python train.py --n_layer=11 --d_shared_expert=0 --balance_loss=0.00264 --router_bias=true --init_std_router=0.0151 --lr_router=0.000905 --lr=0.000547 --beta2=0.99 --grad_clip=2.0 --batch_tokens=[32768, 65536, 131072] --seq_len=1024 --train_tokens=325700000
Below are experts of layer 6 (counted from 0) of a mixture-of-experts language model. Rows are named router (the router's row for the expert), gate (a neuron's input weights, with its number), up (a neuron's input weights, with its number) and show model dimensions 192-287. Each number is 128 + 24 x the weight over its row's rms, rounded and kept within 0 to 255.
Before each expert's rows: "mostly gets" lists some tokens that are sent to it at least half of the time. This comes from a sample of Wikipedia text that the model never trained on.

# expert 10
mostly gets: " his", " The", "The", " the", " its", " their"
router [126 153 131 130 106 129 111 134 153 154 126 154  99 116 165 149 130 111 172 154 162 117  94 173 163 142 128 142 148 121 160 109 145 146 122 121 100  99 109 134 151 102 114 149  92 156 143 107 111 148 123 176 104 118 113 143 134 145 116 143 126  66 125 116 154 183 108 125 162 173 166 144 138 137 118 158 189 150 149 119 128 112 139 135 134 114 128  75 136  97 114 120 133 145 136 158]
gate0 [128 122 126 166  83  99  99 125  83 104 183 126 145 155  90 149 139 164  99 105 134 127 139 135 129 131 153 125 152 132 106 150 118 153  80 172 137 141 140 129  98 114 122  97 136 137 176 122  90  95 163  97 193 152  93  99 111 180 101 121 188 152 101 111 158 145 114  90 100 115 141 105 112  89 128 138 118 119 138 135 132 168 143 116 121 116 118 120 132 135  99 117 171 102 145 111]
up0 [175 111 129 127 136 112 117 118 104 104 103 143 129 114 107 127  83 134 110 151 141 110 134 137 143 139  80 154  85 117  99 171 135 127 114 139 155  98 145 109 142  99 162  89 171  99 113 123 164 139 127 136 108 142  85 172 163 129 139 153  99 129  97 157 113 118 119 132 189  98 117 129 106 105 112 102 113 141 117 143 156 136  80 149 162 123 106 134 127 113 137  99 163 153 133 174]
gate1 [137 147  97 117 101 140 123 171  84 129 133  82 165 124 139 133 159 137 128  84 161 124 150 107 110 135 115 126 134 126 152 108 156 139 114 137 163 128 111 165 162 124 131 175 154  97 138 132 162  72 179 110 171 102 148 150 162 130 119 124 131 202 140 111 153 137 166  96 100 106 107 115  77 138 142 123 118  70 104  99 124 134 147  96 139 103 122 127 129 100 112 165 102 103 102 181]
up1 [175 170  95 127 104 168 112 142 167 101 118 131 147 119  82 134 150  83 121 121 134 149  62 118 140 136 123 158 152 128 126 103 122 149 142 134 134 135 130 173 164 134 128 100 135 124 116 115 135  68 130 128 146  98 127 160 141 103 147 144  99 117  72  90 107  96 161 100  91 128 117 169 114 114 116 133 126 126 118 129 162 108 163 164 136  88  86 163 137 127 164 114 109 112 108 124]

# expert 3
mostly gets: " Binomial", "%;", "*\n", " However", "track", " October"
router [159 141 134 174 126  92 149 107 143 109 113 105 141 124 155 116 116 112 154  85 157 151 145 151 133 150 122  72 145 124 117 109 154 143 153 138  93 115 128 102 125  64 179 140 125 161 149 127 132 137 126 160 145 152 160 156 145 145 139 150 126  97 110 104 100 101 162 124 114 130 152 129 138 130 169 134  80 114 140  99 132 130 127 147 170 106 137 181  79 133 152 110 119 141  86  80]
gate0 [131 155 110  99 136 114 117 138 151 101 108 123 138 135 135 132 143 112 104 162 154 103 149  92 140  78 148 121  77 165 123 154  93 109 124 133 126 145 132 110 221 172 116 137 150  99 139 182 138 161 130 138 134 155 124 144 112 118 122 115 146 107 180 172 156 105 142  84 156 145 113 150 147 141  91 104  90  93  86 137 121 165 147 155 141 152 122 140 143 163 116 108 125 156 102 128]
up0 [122 150 152 131 148 110 119 155 104 118 115  97 114  84 133 163 112 143 123  86 135 190 163 144 107 125 133 134  99  83 150 140 132 104  81 139 114 118 126 102 129 110 137 152 149 168  80 141 113 182 129  73  88 107  88 154 150 112  95 117 156 187 137 147 118 122 138 148  93 112 101 105 148 119 100 140 130 122 156 127  73 161 121 105 145 116 170 126  75 123 132 100 121 112  77 123]
gate1 [148 125 145 114 140 188 130 122 164 112 174 154 148 143 122  99 129 104 116 141 142 137 120 191 155 127 160  71 103 170 104 120  60 150 119 118 131 106 130 137 115 104 160  70 140 118 171 105 133  79  89 143 146 179 103 149  98 113  95 166  75 128 145 134 139 113 132 151 112 147 119 134  64 119 163  97 121 113 150 159 106 129 130 152 137 139 131 123 139 124 144 160 104 127  97  93]
up1 [123  68 149 138  90 142 152 132 143  92 158 112 159 152 155  90  96 157 132  85 166 130 129 119 124 112 124 121 132 123 112 125 130 116 107 120 108 104 141 119 128 152  97  87 131 122 136 137 131 115 131 116 140 119 109  92  70 109 115 117 121  81 140 143 147 125 161 122 123 160 123 138 139 142  75 127 141  91 137 142 128 123 161 107 133 103 143 144 105  99 100 100 127 163 156 120]

# expert 6
mostly gets: "′", " $", " +", "_{", "^{", " there"
router [120  88 110 172  95 148 157 142 147 106 136 134  81 117 108 140 129  96  97 115 145 134 108  91 102  80 104 146 105  98 112 116 129  86 141 146  98 122  83 144 106  79 141 130 104 118 101 158 134 150 173 132 124 120  87  99 140 151 144 108 148 123  94 153 109 169 136 120 127 103 118 107 120 103 156 122 135 132 135 113 115 153  96 116 119 111 138 129 149 138 136 126 134 170 116 135]
gate0 [137 131  90 141 113 125 127 164 148 135 147 119 140 138  94 152  93 135  91 140 152 123 174  88  94 112 124 111 128 130 129 133 133 136 130 139 136 131 145 157 138 143 139 117 143 116 143 142 112 132 179 123 103 116 106 108 170 151 104 101 131 129 133 138 119 175 102 119 131 145  70 156 153  75 101 119 135 163 165 128 123  96 134 133 126 145 159 109 155 139  78 147  97 118  78 157]
up0 [150 123 128 145 135 123 135 102 160 148 125 126 138  44 118 105 126 140 122 161 100  90 167 108  97  93 144 123 121 104 105 130 170 164 150 134  65  83 127 158 102 133 106 105 139 128  97 117 141 137 105 149 125 150 145 174 122 132 126 142 122 141  99 148 133 158 132 130 111 152  83 115 193 119 133  98 160 155 146 165 120 108 130  74 132 134 126  98 110 129 111 146 120 162 139 137]
gate1 [123 120 155 113 140 153 136 113 133 123 137  80  98 136 129 131 121 161  95 158 106 127 120 141 137 126 111 143  98 117 155 137  95 154 157 169 115 116 120 115 124 106 123  97 137 143 157 141 113 113 171 134 127 141 104 159 101 123 126 167  80  96 131 114 132 128 105 103 140 147 116 144 111 130 125 111 161 173 124 112 161 134 117  98 122 165 116 155  75 147 153 125 125  97 112 150]
up1 [119 156 139  87 116 129 125 140 113 136 117 142 160  86 135 152 136 122 145 128 103 148 118 144 121 101 157 115 109 144 170 134 159 149 117  82 149 125 127 150 105 127 151 151 147 100  66 133 192 156  78 189 145 100 108 118 157 137 119  82 148 152 144 103  91 119 140  85 120 125 149 132 137 148 119 140  99 122 149 122 129 137 121 167 110 137 146 104 133 154  94  77 160 170 169 126]

# expert 15
mostly gets: " t", " e", "u", "oph", "ang", "ap"
router [ 93  99 112 123 145 135 162 112 134 116 125 115 106 121  94 131 119 110 124 153 165 100 112  77 132 175 153 103 109  98 103 129 134 147 137 122 145 130 139 122 114 177 113 129 123 133 105 125  98 114 126 116 109 146  69 119  87 116 114 151 108 117 142 120 147  96  95 102 137  98 133 133 148 136 104 148 126 134 126 111 122 137 170 131 123 114 116 133 163 142 104 125 104 139 127 119]
gate0 [145 131 161 136 167  70 139 144 153 115 180 107 106 138  93 101 106 142 102 120  96 136 128 145 128 146 130  88 120 145  84 166 110 164  64 204 151 155 152 159 109 138 108 128  95 139 145 132  67 144 187 128 151 129 124 119 158 107  83 150 126  70 122 113 125 118 130 113 125 144 129 150 112 135  99 121 111 127 189  88 105  98 149 142 117  97 135 133 134 142 112 108 146 155 103 124]
up0 [144  67 145 137 114 109 165 146 157  91 160 127 128 119  93 118 134 131 121 148 117 143 116 148 108 109 124 139 135 130 105 110 111  95 101 141 119 100 127  94 133 158 137 146 129 145 104 168  96 118 122 138 116 150 185 116 157 103  88 141 142 134  95 130 100 143  96  92 147 164 150 119 132 127 113 108 103 116 145 123 150 166 130 128 132 114 141 149 122 129  84 137 108 149  85 113]
gate1 [128 134 157 128 108  91 123 122 117 152 112 130 110 120 132 148 147 130 181 108 145 131 162 129 124 121 116 149 140 122 160  91 118 137  99 148 136 121 177 135  42 113 112 162 130 119 146 102 157 156 115 148  97 162 112 125 134 132 116 131 101 122 164 122 139 102 123 116 129  87 133 121 121 113 120 151 113 149  53  88 177 143 127 161 144 140 117 131 114 101 156  94 136 110 135 155]
up1 [131 152 142 138 127 141 118 131 135 116 104 112 154 123 145 142 165  83 169 104 152 113 165 148 187 159  89  96 121 138 134 123  90 161 129 123 151 130 170 110  96 106  99 109 135 139 149  96 160 171 103 132 112 156  91 113 100 122 137 126 101 134 139 146 184  92 125 143 170 111 133 134 131 123  96 142  86 157  66 118 165  91 134 169 137 131 148 111 105  93 136 128 104 140 138 143]

# expert 1
mostly gets: " Cup", " season", " League", " football", " Championship", " Championships"
router [121 146 119 112 109  76 143 114 118 149 115 102 140 111 140 139 163 124 103 158 111 139 122 140 124 132 143 132 144 156 128 125 154 152 117  98 129 111 141 140 112 133 124 127  97 156 133 162 100 112 106 107 119  87 171  85 133 140 127 128 143 146 107 131 135 166 129 132 119 145 104 123 136 120 133 117 123 167 135 118 152 112 147 132 182  97 122 123  84 120 137 136 134 109 143  90]
gate0 [126 139 166  99 123 130 129 132 125  94 167 120  94 115 132 122 154 158 128 163 112 136 166 136 169 129 136 133 107 155 140 120 173 139 112 133 165  96 133 140 142 119 140 155 137 139 109 142 112 149 169 102 161 109 119 132 115 113 141 131 135 181 146 121 144 167 158 134 114 154 156 101 146 126 147 150 162 109 113 147 154  99 139 170 113 117 134 143 128 118  91 130 147 143 153 153]
up0 [101 113 149 126 140 119 141 180  82 109 136 135 159 127 100 103 111 151 103 110 152 160 124 121  87 118 159  95 110 158 140 147 104 145 131 155 178 151 164 143 112 141 118 161 118 111  71 192  99 181 102 177 141 142 111 119  79 124 150 157 176 160 164 133 152 109 128 124 131 108 112 134 122 110 134 130 141 127 141 126 160 156 111 143  80 102 144 162 147 162  90 129 107 138 108 109]
gate1 [132 135  92 114 140 120 156 106 110 159 110 134 135 109 161  95 118 138 102 109 121 124 166 153 137 109 123  93 100 166 155  99 102 109 154 113 124  97 124 157  91 116 175  94 114 120 120 106 149  89  95 150  98 152 141 165 111 144 122 106 119 162 125 125 106 130 126 117 145 109 131 116 112 141 118 119 160 138 106 139 142 146 117 116 137 139 138 145 160 113 128 112 161 126 154 120]
up1 [126 151 133 105 150 117 109 132 113 107 106 144 114 113 157 131 131 153 144  99 120 124 141 120 152  73 155 157  99  84 111 136 104 118 124 154 155 157 163 151 181 105 105 112 122 141 137 157 154 139 145  92 140 134 101 151 147 136 115 143 130 102 161 127 145  98  93 109 116 170 114 144 117 136 142 110 127 153 155 141  98 113 147 163 129 134 104 116 158 142 129 125 139 139 116 152]

# expert 12
mostly gets: "In", " In", " From", "During", "On", " Born"
router [143 108 109  99 115 128  99 123 142 141 125 146 144 100 107 159 144 124 150 127 130 141  95 159 169 113 109 108 142 170 112 145 122 121 132 151 172 105 109 126 164 134 134 125 157 125  98 145 161 142 152 139 147 110 169 129 123 108 134 116  97 144 183 106 147 115 173 114 121 101 128 113 118 118 115 134 106 117 133 127 120  77 114 137 135 123 130 137 155 126 108  65 152 117 123 126]
gate0 [138 130 128  85 171 110 138 120 117 163 149 120 146  90 124 142 124 131 131 112 118 102 121 127 119 145 150 111 129 121 138  97 150 108  83 139  94 130  94 127 112 101 135 144 162 134 197 127  95 139 141 110 117 118 132 121 118 110  83 131 141 168 157 156 128 173 164 143 148 143 102 134 119 143 133 125 125 160 136 113 145 121 115 129 171 133 140 133 112 103 128 111 152  87 101 165]
up0 [145 133 114  91 122 112 145 157 104 181 129 126 123 117 127 168 143 134 164 102 133 126 123 121  98 155 161  93 124 150 101 145 174 111 154 124 103 114 104 147 121 120 158 174 100 137 176 143 129 128 154 115 134 103 121 122 141 164 169 118 148 129 172 118  87 131 147 120 125 137 150 127 124 155 123 158 117 105 148 119  93 105 105 116 111 104 144 104 127 125 123 152 118  99  95 124]
gate1 [121 166  80 129 102 160 152 179 171 179 153 104 120 122 149 135  87 112 157 137 144 162 156 131 109 141 143 113 164 163 134 106 139 141 114 123 129 130 133  77 132 102 103 141 133 127 171 160 142 142 131 139 104 115 138 127 108 107 101  95  78 131 158 128 121 163 162 108 153 152 142 107 151 160 120 117 141 139 109 196 143 117 136 146 135 155  77 181 109 150 164 118 166 112 142 155]
up1 [154 143 154 116 120 139 191 152  87 145 146 149 140 113 137 107 117 177 139 137 102 155  97 169 125 162 132 106  90 136 118 124 163 170 165 154 144  85 153 124 126 101 137 147 118 144 126 103 134  99 146 173 153  75 156 153 117 160 141 117 120 185 131 122 148 147  93  92 105 138 157 150  97  99 125 119  71 123 150 116 132 138 160 100 121 167 128 135 119 109 161 175 135 162 131  86]